config.toml
d_expert = 240
parallel_block = false
train_tokens = 1226000000
Below are experts of layer 13 (counted from 0) of a mixture-of-experts language model. Rows are named router (the router's row for the expert), up (a neuron's input weights, with its number), down (a neuron's output weights, with its number) and show model dimensions 160-191. Each number is 50 + 15 x the weight over its row's rms, rounded and kept within 0 to 99.
After each expert's rows: a language model's description of what the expert responds to. This comes from a sample of Wikipedia text that the model never trained on.

# expert 0
router:52 23 39 43 71 27 78 31 68 52 76 87 30 79 39 82 32 64 61 48 59 44 28 47 56 27 46 49 55 13 63 55
up0:22 55 60 11 60 53 57 26 53 68 48 71 32 58 46 68 41 58 39 55 48 18 66 50 54 15 44 53 61 51 51 35
down0:43 59 72 48 54 52 41 41 49 57 66 53 46 66 52 77 41 49 30 56 59 68 27 56 32 62 53 56 42 58 34 58
up1:24 60 59 42 62 85 57 48 47 54 48 71 42 41 45 41 56 26 24 60 24 49 57 46 62 42 71 62 37 67 25 48
down1:48 52 45 50 68 43 50 73 47 95 39 61 43 59 70 39 32 60 11 44 55 80 45 28 21 92 68 49 49 72 33 37
up2:62 68 32 33 35 34 69 72 44 43 56 48 38 58 31 66 61 37 69 71 25 52 49 34 36 73 53 72 56 31 47 59
down2:40 72 52 49 40 54 42 66 33 74 42 58 52 52 98 40 43 76 51 39 72 73 63 14 63 38 58 33 47 41 81 48
up3:21 51 52 29 31 60 66 32 40 37 41 41 24 40 46 55 60 60 55 21 58 25 77 30 64 60 63 45 75 67 47 49
down3:43 65 43 55 33 46 55 50 46 22 96 35 52 85 58 51 70 71 62 52 56 51 45 44 66 42 40 63 51 47 43 30
up4:48 38 26 40 53 64 55 28 52 56 58 86 49 63 51 27 59 57 42 58 38 46 54 41 64 21 44 47 30 73 67 59
down4:92 55 65 57 38 56 25 52 52 48 45 56 60 49 59 72 32 55 47 47 56 60 20 64 54 44 35 50 53 28 34 60
up5:35 66 23 69 52 44 49 54 58 41 36 28 45 58 51 67 67 42 31 71 80 74 43 00 32 61 51 67 44 52 26 54
down5:55 18 39 52 47 45 41 59 81 50 24 58 41 37 50 62 55 75 46 48 47 55 33 09 52 43 26 72 32 70 42 58
up6:25 42 65 30 76 72 47 51 38 69 50 55 68 65 91 56 73 63 72 53 50 49 36 60 65 35 59 61 24 65 28 51
down6:55 44 52 67 29 23 62 47 58 30 65 40 66 50 62 38 67 72 26 67 90 67 70 33 80 42 35 50 39 18 41 48
up7:64 50 54 34 50 56 54 32 28 48 47 85 46 53 36 58 75 73 38 32 60 38 60 42 03 64 70 70 33 47 46 68
down7:34 44 47 33 51 64 27 32 27 17 72 55 50 47 45 50 72 43 33 43 62 39 72 60 75 30 45 76 60 30 32 57
up8:40 49 66 77 57 46 67 62 64 34 32 54 65 83 36 52 45 40 36 32 36 40 42 51 61 49 53 29 41 37 16 43
down8:48 21 17 48 48 61 69 80 33 32 09 45 53 39 49 42 46 76 68 72 86 63 53 72 75 48 51 32 47 40 92 59
up9:58 69 26 37 32 63 48 47 45 71 57 21 65 60 48 42 43 67 62 60 38 63 55 48 71 70 63 55 52 70 67 47
down9:46 65 47 62 45 44 34 49 60 37 43 42 42 51 31 45 46 55 55 35 33 46 21 48 33 37 94 27 31 53 68 44
up10:41 57 33 58 39 40 44 22 45 52 13 42 42 78 68 28 53 41 29 48 19 52 40 53 73 46 42 56 70 59 32 58
down10:44 65 74 32 49 38 51 44 38 52 48 79 65 44 50 48 35 38 54 50 62 34 32 56 66 62 42 54 51 77 52 33
up11:57 65 35 52 65 72 28 50 55 28 53 71 60 63 58 23 52 71 29 55 57 23 34 62 47 67 61 51 58 28 50 38
down11:72 37 65 21 44 30 12 45 57 56 61 50 50 54 60 53 21 42 31 73 56 49 63 44 63 54 46 60 42 49 50 68
It responds to: Relational nouns before "of". Nouns and particles that begin a fixed phrase followed by of or to, such as due, part, out, ahead, Battle, President.

# expert 43
router:58 56 91 40 73 43 44 27 67 49 41 42 57 74 45 47 52 56 72 53 68 11 46 38 41 42 50 66 32 45 24 47
up0:43 73 45 30 61 37 60 65 55 56 37 68 59 67 56 74 67 65 56 47 55 45 53 74 47 43 65 42 45 49 59 63
down0:50 58 42 49 56 50 27 75 52 45 74 44 22 81 63 17 48 65 50 44 30 28 33 50 24 48 46 57 63 45 41 30
up1:26 36 26 51 38 44 59 49 53 32 66 74 32 56 48 41 70 48 41 56 52 39 62 57 60 71 56 53 53 45 56 30
down1:67 57 19 37 50 43 25 72 49 63 59 41 44 50 44 64 53 40 58 43 48 49 87 49 39 41 53 39 52 59 55 56
up2:60 52 54 31 63 32 59 34 65 41 43 65 70 46 31 61 16 37 55 63 41 46 49 29 48 21 64 69 03 58 41 64
down2:40 37 51 32 78 50 04 53 42 79 46 67 36 40 51 38 29 75 42 16 57 56 27 43 47 74 43 63 66 45 53 67
up3:62 53 65 79 49 46 65 32 42 48 28 51 51 55 54 59 32 47 57 42 39 73 53 61 45 45 57 60 38 51 46 49
down3:64 33 57 51 48 48 59 10 58 51 34 37 29 55 52 53 76 41 61 35 71 69 47 65 50 31 59 63 43 41 46 49
up4:56 41 70 45 66 64 38 71 80 61 45 46 52 23 45 60 56 49 49 49 62 24 72 38 38 36 20 53 38 51 82 46
down4:62 64 48 54 55 50 00 49 34 42 83 49 55 64 48 44 44 33 33 50 63 49 30 56 47 64 40 36 54 50 52 44
up5:43 59 52 41 58 40 69 61 48 42 62 55 31 89 52 52 74 26 51 48 58 22 37 49 99 50 20 59 54 54 38 60
down5:43 27 33 26 33 60 42 49 68 71 29 43 15 50 60 88 74 61 63 43 37 42 32 44 76 62 54 49 86 33 65 29
up6:27 45 59 34 70 74 51 42 39 61 55 34 40 59 52 55 44 28 42 46 40 51 29 67 48 53 60 49 26 50 41 28
down6:44 33 29 37 32 46 58 32 65 38 74 39 65 62 62 47 29 65 36 40 55 21 50 64 85 45 86 64 42 62 62 44
up7:48 68 45 56 53 71 75 72 57 20 27 43 56 55 40 35 46 72 34 16 26 18 43 82 68 61 56 51 41 48 26 52
down7:61 48 42 51 56 46 48 04 49 52 55 30 54 49 72 53 38 35 66 56 48 78 38 62 41 61 46 47 71 77 58 48
up8:51 57 70 63 52 40 49 38 50 35 42 58 37 44 45 45 61 47 63 59 47 63 44 39 47 58 42 83 73 50 44 33
down8:44 25 42 54 47 53 00 75 38 70 70 62 56 54 60 55 64 57 40 52 39 41 38 34 54 47 31 83 63 62 71 65
up9:64 66 59 50 45 34 60 78 41 72 42 51 46 29 51 51 41 50 52 62 50 92 79 83 34 55 57 47 57 51 35 13
down9:35 50 40 32 60 63 60 43 56 65 53 59 42 39 57 55 46 43 55 50 35 55 72 54 66 54 66 25 40 66 47 37
up10:52 24 76 48 64 43 65 32 37 29 49 52 65 50 21 64 70 34 56 42 54 28 22 63 66 28 55 56 21 57 52 60
down10:89 43 40 56 49 55 00 34 29 76 42 49 27 41 67 76 51 20 60 51 62 80 39 55 59 29 71 60 55 58 54 53
up11:43 57 55 53 18 52 65 49 19 28 63 32 61 52 27 64 40 42 37 32 46 13 45 72 18 36 41 49 56 48 61 17
down11:77 73 75 48 40 45 27 43 42 43 51 54 61 48 54 37 49 06 34 56 55 43 37 52 23 40 36 58 46 38 54 51
It responds to: Position and ordinal words. Ordinals and direction words like second, back, open, north, upper, often before hyphens, as in runner-up.

# expert 22
router:53 36 35 46 32 71 54 45 47 16 52 51 55 08 70 30 34 62 37 42 58 41 29 67 62 60 55 58 50 63 57 37
up0:45 53 60 34 71 04 45 32 56 61 35 48 55 51 43 60 44 38 26 66 52 49 44 59 63 70 71 65 74 56 35 11
down0:61 51 36 53 60 74 29 50 57 19 49 44 72 64 66 50 33 29 43 40 75 28 44 30 46 41 52 37 35 70 41 56
up1:47 45 69 56 65 69 62 40 54 48 46 53 16 40 60 64 39 52 53 46 39 68 54 40 40 38 51 69 50 44 48 41
down1:42 54 36 54 38 56 28 54 59 88 55 51 35 49 55 53 56 95 39 51 46 54 80 14 30 39 60 67 43 28 61 65
up2:49 60 63 67 76 54 44 37 50 26 59 52 53 47 47 42 36 35 41 23 33 81 39 74 56 29 71 55 55 59 60 32
down2:44 54 43 54 52 46 52 66 47 48 38 45 58 52 51 39 33 44 62 58 55 27 54 39 39 34 66 74 54 41 63 58
up3:45 47 54 46 71 34 60 43 44 26 58 65 54 51 14 52 36 39 34 62 45 13 36 59 65 58 75 43 38 70 39 49
down3:53 55 51 43 43 49 00 62 44 28 44 39 46 60 26 33 43 21 55 42 26 56 50 64 46 36 43 65 47 66 34 60
up4:77 50 67 73 86 72 61 41 55 43 56 45 30 32 52 95 55 47 35 38 33 49 66 47 37 59 43 32 56 43 44 67
down4:66 57 66 57 45 62 39 61 71 41 45 48 24 56 48 63 38 68 03 52 14 64 48 56 54 47 18 42 26 51 45 50
up5:31 32 63 50 50 39 77 44 35 37 20 35 62 43 69 61 43 45 41 48 68 66 51 66 34 58 43 45 37 52 32 28
down5:15 42 43 57 25 75 89 79 53 69 47 46 28 59 61 65 56 64 59 54 43 59 60 47 39 51 60 20 36 43 54 58
up6:24 22 56 30 53 45 73 58 49 49 37 52 49 51 12 40 54 44 52 58 63 48 44 44 65 42 35 71 54 59 46 57
down6:22 50 34 46 34 29 57 36 63 37 61 40 24 67 46 50 42 31 41 46 55 45 32 41 38 52 29 63 54 63 41 53
up7:66 54 66 57 72 52 45 36 21 26 61 29 66 61 66 66 51 57 49 27 74 78 51 46 46 58 65 45 57 48 51 53
down7:30 44 50 75 58 58 19 45 41 47 53 59 62 42 56 54 67 22 51 74 60 49 80 38 50 35 55 44 77 51 27 54
up8:32 31 49 60 51 25 73 45 55 56 40 48 29 40 62 63 32 55 71 56 46 66 60 86 65 41 34 57 59 28 53 77
down8:48 50 55 45 34 73 96 16 73 84 64 47 47 21 34 34 36 70 64 51 52 52 49 45 56 55 45 54 45 62 37 67
up9:69 55 61 29 92 63 68 71 45 61 72 60 61 60 44 49 44 18 39 63 37 56 50 32 75 49 10 61 52 20 50 54
down9:63 52 36 47 51 18 76 56 49 38 55 61 57 59 34 37 56 72 47 43 53 48 16 54 35 44 30 60 84 64 27 42
up10:62 52 77 32 30 46 67 42 52 56 68 32 34 29 50 39 31 51 57 49 84 63 49 40 36 45 54 34 60 45 51 28
down10:60 94 58 61 50 39 46 64 55 57 71 42 52 44 45 34 50 60 39 69 45 59 23 43 62 54 74 64 61 44 43 34
up11:53 48 52 61 61 50 59 70 65 54 24 48 65 62 42 43 72 40 41 54 84 70 63 37 71 70 38 40 42 44 43 41
down11:11 39 43 66 49 53 48 51 52 30 65 70 58 65 45 41 46 45 61 42 54 48 59 59 51 56 60 63 38 75 44 51
It responds to: Fields before numbers. Table pipes, colons and words just before numbers or values in infoboxes and tables, such as ISBN, approximately, Species:, tracks.

# expert 45
router:44 30 71 31 25 59 59 62 61 58 58 65 27 36 52 79 55 43 36 61 62 54 71 53 36 59 78 33 45 41 52 37
up0:60 38 52 51 63 53 66 39 51 43 25 56 70 51 27 47 53 65 53 34 29 51 74 53 42 33 64 52 35 55 63 72
down0:82 45 76 18 37 61 79 70 57 25 52 69 54 57 48 82 62 38 43 17 43 56 54 33 72 56 49 30 47 50 59 61
up1:43 46 44 53 37 71 53 26 08 40 14 48 66 47 48 85 54 47 51 42 65 51 56 37 72 64 45 55 44 56 57 58
down1:30 40 47 78 47 56 48 59 44 27 45 56 51 55 72 31 48 61 58 20 42 47 28 72 48 37 41 62 22 74 46 60
up2:57 51 46 45 82 42 63 50 50 42 32 68 62 45 24 57 38 54 37 51 35 45 30 27 71 39 39 51 41 62 61 41
down2:79 34 81 64 64 37 56 52 34 72 74 52 61 64 60 50 50 46 38 38 65 27 57 74 33 52 38 52 52 56 72 56
up3:76 69 49 59 44 55 73 56 58 41 53 63 90 45 48 69 27 56 49 39 57 70 45 44 44 49 62 62 50 30 65 44
down3:35 69 64 51 34 50 50 56 65 50 32 56 55 52 19 68 77 51 30 50 76 76 36 69 69 51 60 07 40 53 43 71
up4:28 66 57 32 52 41 47 36 47 71 29 45 56 68 51 40 34 43 60 64 46 67 55 62 74 63 40 53 55 37 61 58
down4:61 59 52 67 55 40 05 49 52 67 37 44 46 52 62 27 47 63 61 53 60 42 59 38 65 46 40 20 66 46 28 45
up5:48 70 45 53 40 55 58 44 25 61 28 61 64 62 47 33 49 60 46 49 51 27 64 44 44 62 57 37 19 27 44 93
down5:55 58 54 49 72 35 49 56 44 59 14 38 79 53 69 61 78 58 53 84 54 73 48 99 52 25 48 82 58 65 58 52
up6:44 87 54 51 29 19 18 38 66 74 62 36 45 53 45 86 48 55 32 61 39 54 45 61 64 35 95 54 56 49 43 78
down6:51 35 57 55 33 65 52 60 32 51 57 64 48 57 31 79 59 40 46 52 68 49 52 75 59 36 31 37 65 43 21 48
up7:67 51 27 85 57 65 52 38 41 57 54 38 40 70 31 36 33 29 51 57 37 41 36 48 71 34 36 27 21 46 67 66
down7:43 70 25 39 48 63 60 42 48 43 51 53 38 40 48 56 23 69 37 71 63 32 38 37 51 52 53 34 44 58 13 48
up8:38 49 44 72 53 57 91 52 48 39 72 59 54 68 50 45 56 49 54 67 46 44 51 23 59 72 75 58 56 38 41 64
down8:45 41 51 20 26 54 45 23 54 34 41 42 68 11 29 46 51 44 50 46 39 41 48 32 52 40 32 34 43 69 55 65
up9:47 48 50 36 53 57 69 58 33 64 41 60 56 60 27 37 51 67 73 36 65 81 37 43 17 80 60 29 35 55 33 59
down9:31 51 69 59 78 50 74 29 46 55 53 65 62 45 71 43 82 61 58 53 52 60 50 56 50 63 15 77 59 47 42 41
up10:44 56 27 97 23 58 35 50 43 41 56 28 52 53 30 49 23 45 73 71 55 46 43 30 69 54 46 55 60 46 46 68
down10:14 16 50 63 20 49 10 79 52 81 67 54 46 58 34 50 58 33 49 53 57 76 29 55 79 41 30 45 57 63 60 37
up11:36 41 40 37 61 56 54 52 48 33 76 57 41 54 41 46 55 40 57 55 36 29 51 70 36 61 72 43 51 58 86 44
down11:59 32 53 51 32 47 50 25 68 60 23 56 47 41 78 70 37 54 49 69 53 57 35 59 33 26 55 37 48 68 13 47
It responds to: Line breaks, demographics. Line breaks ending sentences, table rows or headings, plus census vocabulary, such as population, median, million, density.

# expert 36
router:63 59 38 59 57 39 45 60 52 39 53 50 46 35 40 56 67 35 53 31 58 75 59 48 47 32 51 45 58 53 67 34
up0:30 65 40 50 58 46 99 49 60 54 68 43 56 50 61 43 55 30 53 40 63 40 57 47 69 46 59 43 49 65 53 25
down0:35 42 56 41 54 61 99 54 35 38 69 46 52 56 48 52 32 68 54 72 55 44 75 55 36 47 47 31 62 62 46 48
up1:40 66 41 64 65 66 41 63 69 32 48 56 55 69 62 36 29 65 10 95 58 56 60 27 50 71 47 35 77 37 43 53
down1:55 49 30 59 94 67 41 65 52 50 54 33 49 53 53 47 44 35 73 79 50 48 52 25 18 41 44 25 54 43 34 55
up2:54 52 47 57 47 56 73 38 45 33 37 57 27 69 18 61 26 41 38 40 67 52 59 72 56 30 63 38 16 44 56 44
down2:46 61 37 58 57 23 99 41 62 44 42 52 25 63 55 50 34 60 52 43 51 42 51 59 53 47 47 42 37 41 45 50
up3:48 38 63 28 59 61 65 53 50 55 57 53 68 44 39 61 48 36 36 62 56 40 33 52 41 45 36 51 46 29 49 27
down3:29 40 55 53 82 27 60 44 53 59 38 41 59 59 25 36 44 44 20 61 50 72 21 50 44 24 42 53 55 47 34 37
up4:28 51 39 45 42 44 56 30 83 37 42 24 39 41 40 42 32 66 52 58 63 54 39 58 31 29 59 64 31 58 22 60
down4:52 55 46 30 46 45 73 43 69 48 40 58 40 41 57 48 46 47 59 61 54 37 57 60 43 34 49 62 60 60 50 53
up5:60 73 60 62 26 29 47 38 56 34 42 51 51 47 42 63 40 39 57 44 52 15 56 44 51 67 60 42 54 56 60 11
down5:54 42 49 56 42 31 36 46 46 71 57 47 44 82 62 35 34 42 41 18 30 53 69 58 78 40 51 34 53 70 48 33
up6:43 59 55 58 76 54 81 47 31 76 46 31 62 51 73 51 45 45 78 58 48 38 68 45 45 45 53 30 29 47 62 47
down6:74 46 29 66 48 49 57 54 53 62 47 38 56 55 67 32 36 23 35 56 58 94 78 43 52 50 63 49 26 32 60 64
up7:10 40 50 53 63 43 44 57 65 41 34 73 68 48 66 61 59 29 51 22 46 51 31 41 61 48 66 73 16 57 53 56
down7:28 34 61 53 46 51 00 53 42 57 53 83 56 46 73 52 65 53 33 39 65 39 38 58 38 67 48 63 58 66 50 65
up8:43 52 44 65 51 33 65 40 46 65 44 21 55 50 38 54 54 64 45 52 35 47 58 37 41 39 41 65 27 49 52 59
down8:68 58 54 56 16 51 33 86 54 56 67 83 31 51 56 45 43 39 55 48 49 58 47 34 46 22 60 58 51 58 30 54
up9:52 51 35 51 42 76 83 31 16 59 71 40 35 59 48 33 51 24 29 19 37 21 44 62 61 51 60 55 35 44 20 63
down9:34 57 49 48 21 57 29 75 26 26 39 56 43 71 69 52 66 44 73 56 57 34 19 51 44 56 47 65 50 43 36 60
up10:48 80 56 47 74 49 54 31 34 43 45 56 83 41 77 65 52 41 55 27 59 26 74 54 72 79 69 50 50 40 63 74
down10:55 60 36 58 56 57 05 70 62 80 30 67 72 48 59 59 28 13 57 36 36 42 49 54 50 31 38 51 30 23 35 27
up11:54 36 45 74 92 36 47 32 56 45 69 71 60 51 21 60 57 46 52 38 76 33 47 46 57 36 72 52 45 82 38 57
down11:44 37 35 48 62 42 25 32 42 50 51 45 34 32 39 48 63 32 50 35 67 68 58 51 57 44 26 41 47 57 49 49
It responds to: Numbers in tables. Numbers and header words in statistics and election tables, such as 0, 82, Votes, Goals, %, and header-divider rows.

# expert 32
router:48 75 25 47 54 61 52 62 73 57 55 58 34 51 41 65 39 58 63 31 63 33 39 68 62 71 59 47 52 47 74 48
up0:64 55 44 38 56 54 77 30 24 41 45 65 37 39 84 45 12 21 43 64 33 35 54 55 52 50 41 46 36 69 57 44
down0:31 46 50 49 84 71 47 41 41 33 80 56 61 57 55 43 69 39 56 70 55 51 67 72 68 47 37 50 55 49 32 33
up1:80 82 58 39 32 42 23 28 40 49 45 69 51 37 74 23 63 36 42 39 60 59 38 64 51 65 46 70 35 68 40 56
down1:48 43 50 76 56 71 00 62 35 59 83 34 54 52 19 65 55 52 33 50 62 54 65 69 43 75 40 66 64 49 52 43
up2:63 51 46 59 67 49 39 56 55 56 40 49 51 50 62 54 66 50 40 46 25 49 47 39 40 44 54 50 13 25 43 73
down2:34 41 66 54 41 41 25 43 62 40 26 26 52 35 42 55 47 47 41 50 45 64 61 52 59 52 49 65 28 55 27 60
up3:75 25 65 77 50 53 64 26 69 34 43 54 59 54 54 39 40 57 23 61 63 43 56 50 53 64 78 45 63 54 61 44
down3:64 32 42 48 53 57 49 53 33 60 45 60 37 49 82 54 36 47 63 53 44 58 26 65 31 31 24 43 75 65 43 24
up4:75 40 61 68 37 53 53 31 61 38 34 26 82 78 44 41 44 38 53 47 23 43 48 71 56 74 17 64 44 41 40 81
down4:71 57 61 49 52 28 64 62 64 53 45 43 45 39 47 52 69 25 56 40 62 71 22 46 08 55 46 53 71 55 70 47
up5:63 55 61 59 20 50 60 49 29 53 62 45 78 53 53 37 44 41 37 54 56 63 27 54 73 62 42 53 43 37 27 44
down5:36 56 81 45 50 83 44 46 52 36 42 40 29 47 55 64 45 37 50 40 57 44 43 88 43 52 52 56 24 30 41 34
up6:67 62 71 60 35 63 52 38 64 45 42 56 25 63 65 46 31 35 47 55 56 48 58 50 47 60 56 76 47 42 67 49
down6:54 68 59 45 28 77 18 45 57 48 53 55 47 37 26 64 74 44 61 47 74 40 66 40 47 74 65 43 59 24 70 59
up7:55 56 75 46 57 55 77 34 27 42 56 52 65 28 35 44 41 35 69 50 28 28 72 72 31 35 71 71 55 72 39 64
down7:67 63 40 43 95 50 50 81 30 78 32 39 56 54 65 46 48 58 55 69 40 55 44 40 55 43 56 63 62 66 27 66
up8:70 63 71 27 68 56 51 65 54 41 57 57 36 52 60 58 59 63 36 54 63 51 37 60 74 45 58 36 44 21 33 42
down8:60 46 49 49 68 76 00 49 57 56 57 00 37 47 53 55 61 66 51 42 56 55 43 66 45 46 25 36 54 65 57 50
up9:41 61 58 81 52 49 56 45 41 31 40 85 36 62 43 48 63 46 61 53 56 35 42 34 49 60 67 74 15 46 39 70
down9:36 53 10 59 52 48 37 29 54 42 64 60 53 64 46 52 62 64 69 37 47 15 53 45 59 52 59 48 40 43 73 27
up10:58 42 64 17 79 00 58 31 43 54 51 61 49 63 54 49 64 39 35 49 56 46 51 52 37 29 30 42 60 34 35 68
down10:46 42 27 83 46 67 91 96 48 56 46 51 25 37 57 52 49 56 77 52 60 24 49 75 57 43 37 44 48 47 48 45
up11:53 27 65 69 76 53 80 40 48 46 58 64 54 63 58 40 41 82 55 45 21 67 61 64 60 37 59 83 50 52 42 50
down11:72 46 59 34 66 59 74 58 50 76 24 60 46 47 40 80 35 84 57 73 32 46 45 58 84 32 53 77 40 42 99 67
It responds to: Line breaks and prefixes. Line breaks ending list items and table rows, plus prefixes and modifiers like anti, non, newly, Saint, census.

# expert 3
router:65 55 73 33 43 42 60 45 48 45 60 51 52 69 51 51 63 53 23 59 34 24 64 56 24 00 46 63 67 38 47 63
up0:51 63 52 51 43 38 67 51 26 72 53 73 57 45 39 58 49 21 67 51 95 42 44 52 64 55 37 51 49 57 41 48
down0:33 56 51 64 62 64 09 59 67 27 37 42 43 56 51 18 53 72 74 61 40 56 48 32 46 87 63 55 35 40 73 43
up1:57 39 60 70 70 36 79 44 50 54 33 65 22 64 76 48 49 63 53 54 33 65 38 54 37 69 33 53 64 56 64 36
down1:74 41 54 60 56 53 07 66 56 80 50 67 63 40 59 60 80 41 60 39 56 57 61 54 53 52 38 32 56 53 62 49
up2:60 64 54 62 54 45 63 67 49 35 47 43 51 20 12 42 40 43 69 57 48 40 57 53 41 59 57 65 73 68 39 31
down2:57 79 50 63 57 26 65 57 55 49 25 48 60 39 40 75 42 41 22 75 60 66 45 43 23 59 28 41 53 51 68 41
up3:36 92 46 75 51 43 61 45 67 56 57 48 59 54 45 29 45 56 63 55 55 44 53 65 63 50 54 13 57 43 39 50
down3:62 48 61 39 41 23 41 39 70 70 40 85 45 53 55 45 58 59 52 50 60 64 53 68 69 40 40 44 74 45 59 29
up4:64 64 52 38 28 52 72 43 59 28 62 47 50 46 54 21 50 53 38 41 45 51 39 33 59 13 53 57 36 65 20 72
down4:60 31 80 33 44 63 22 57 79 38 63 64 25 52 42 27 33 74 32 58 44 43 45 60 43 77 40 76 57 34 74 49
up5:50 42 52 57 79 54 63 37 54 32 30 70 46 63 60 56 50 43 55 50 43 46 66 35 57 46 52 30 60 37 26 35
down5:45 30 49 26 41 45 61 53 33 58 35 36 22 56 34 47 76 70 53 45 55 45 64 78 47 41 46 47 54 66 38 48
up6:45 55 45 78 53 30 57 60 46 49 36 41 33 77 55 72 47 45 53 60 54 22 48 55 44 56 46 43 36 54 49 33
down6:62 61 62 59 72 60 51 88 45 48 52 60 57 54 31 66 51 50 71 80 48 67 55 43 35 27 73 47 48 49 76 44
up7:39 67 55 40 57 27 65 77 53 36 94 65 52 67 52 59 75 49 36 43 82 46 35 32 73 32 31 31 51 66 39 43
down7:51 56 64 23 50 69 48 68 63 52 43 54 39 38 59 45 41 41 66 45 44 52 30 53 55 44 39 43 53 53 52 46
up8:34 56 38 46 65 59 62 71 33 25 55 48 38 66 44 66 55 32 63 63 39 18 59 60 39 52 62 50 56 49 40 79
down8:60 63 45 45 69 55 65 26 74 43 24 63 55 50 59 43 42 49 51 53 39 32 62 49 73 63 50 79 54 49 17 62
up9:62 51 19 29 29 43 53 39 54 51 48 73 46 35 56 59 66 44 50 40 46 32 35 27 71 48 39 54 42 92 55 36
down9:61 22 57 43 76 73 17 65 54 82 63 44 17 44 48 30 57 32 66 65 45 61 53 57 54 33 61 45 71 69 32 61
up10:41 38 54 53 59 32 64 69 45 66 47 51 72 37 71 48 47 60 46 42 75 70 29 56 47 52 52 25 41 55 53 49
down10:48 40 41 35 50 64 25 45 54 70 56 74 52 43 66 67 54 27 46 63 32 60 37 66 48 46 35 27 52 67 47 45
up11:30 45 50 51 46 49 63 37 36 58 35 43 23 56 49 60 21 39 35 69 58 60 38 41 54 47 59 31 25 82 61 40
down11:45 19 60 77 37 52 68 51 69 59 63 49 47 58 58 39 49 59 36 72 49 49 49 66 63 79 46 57 70 38 62 31
It responds to: Article subject names. Words naming the article's subject near its opening, such as award titles, people and places, and there, known, involved.

# expert 37
router:28 42 09 47 27 34 80 36 52 47 81 38 39 64 28 58 61 79 53 72 51 46 39 58 79 35 76 14 71 61 64 15
up0:46 56 52 57 76 69 49 59 86 42 58 50 15 63 42 62 57 55 49 35 79 46 54 48 55 37 39 53 70 48 40 27
down0:57 32 28 44 77 45 53 20 45 77 46 68 46 40 50 60 30 48 54 39 39 44 63 61 63 61 79 47 48 48 67 51
up1:35 39 55 66 70 01 55 25 51 71 48 45 64 41 49 78 82 42 36 51 65 39 32 52 49 47 37 40 07 17 49 50
down1:41 68 61 75 61 55 46 44 39 45 34 57 32 73 53 48 33 46 58 61 45 37 47 44 55 52 60 65 69 25 64 36
up2:28 79 35 38 45 45 51 40 70 39 57 44 63 56 57 77 53 51 50 81 61 58 60 35 38 42 59 42 09 24 50 44
down2:41 39 17 47 39 35 68 63 33 69 46 74 57 61 54 60 79 47 14 52 67 54 47 53 55 57 43 61 45 65 75 38
up3:72 39 58 40 73 47 72 49 21 50 95 61 63 57 41 30 38 43 31 49 75 39 46 57 59 37 61 45 53 65 47 39
down3:70 50 58 49 25 52 56 54 42 16 49 25 60 38 74 46 43 26 29 50 21 33 35 23 38 79 69 55 52 69 89 42
up4:52 60 33 58 45 39 63 26 59 63 50 44 48 72 41 54 23 56 57 50 99 45 34 38 38 40 50 57 47 54 54 38
down4:60 45 61 66 45 06 51 52 32 51 56 70 38 32 76 35 44 59 60 75 39 30 56 31 49 88 58 39 30 28 88 77
up5:21 45 50 32 52 17 62 90 42 75 65 53 49 34 41 42 19 50 62 40 51 44 55 38 53 21 57 50 31 48 74 40
down5:33 48 46 39 43 59 57 43 58 44 86 34 67 64 53 50 30 64 45 51 66 29 57 50 51 40 44 87 38 67 28 57
up6:63 36 60 52 73 51 39 37 60 55 29 47 33 67 55 69 27 39 67 46 51 60 43 32 64 56 59 69 61 40 43 59
down6:48 37 58 28 51 40 76 38 46 57 77 40 49 44 32 54 36 58 44 51 49 62 21 44 67 57 29 56 35 68 24 33
up7:57 33 68 62 56 74 46 33 50 44 53 44 43 34 55 67 33 54 56 34 33 13 48 45 44 33 35 33 61 54 23 52
down7:15 56 56 70 49 60 49 69 61 46 39 58 39 36 57 43 49 36 41 48 60 50 61 39 39 60 36 27 99 65 38 78
up8:19 34 49 62 43 40 67 46 67 16 53 58 26 44 34 20 52 54 81 71 49 54 27 52 27 57 57 47 64 21 26 76
down8:52 46 64 40 49 53 35 55 47 59 27 41 46 14 27 36 39 38 37 46 42 45 24 38 35 64 53 53 24 38 41 39
up9:70 68 65 57 30 68 22 37 37 55 57 57 63 34 42 67 71 38 47 59 58 61 47 63 46 52 46 84 19 15 50 42
down9:13 40 42 46 64 42 46 28 66 43 47 48 34 50 59 29 67 39 83 48 53 46 40 50 41 79 24 29 22 38 78 54
up10:25 58 42 53 65 31 47 80 30 50 60 43 45 88 56 22 33 41 36 54 23 17 61 68 59 49 64 59 41 49 40 56
down10:53 62 86 24 68 57 57 38 46 25 34 63 50 64 45 70 81 48 57 62 53 45 38 38 52 47 44 50 37 62 53 68
up11:50 31 24 45 65 58 31 37 41 43 13 50 62 75 42 48 02 36 69 44 44 59 46 32 69 42 41 46 55 42 27 41
down11:35 32 72 76 79 32 34 23 46 12 84 39 75 55 36 59 47 62 47 66 37 39 27 61 45 45 25 52 38 30 42 58
It responds to: Proper-name first parts. Capitalized first words or pieces of place and personal names, especially Indian names, such as New, South, United, Deep(ak), Raw(at).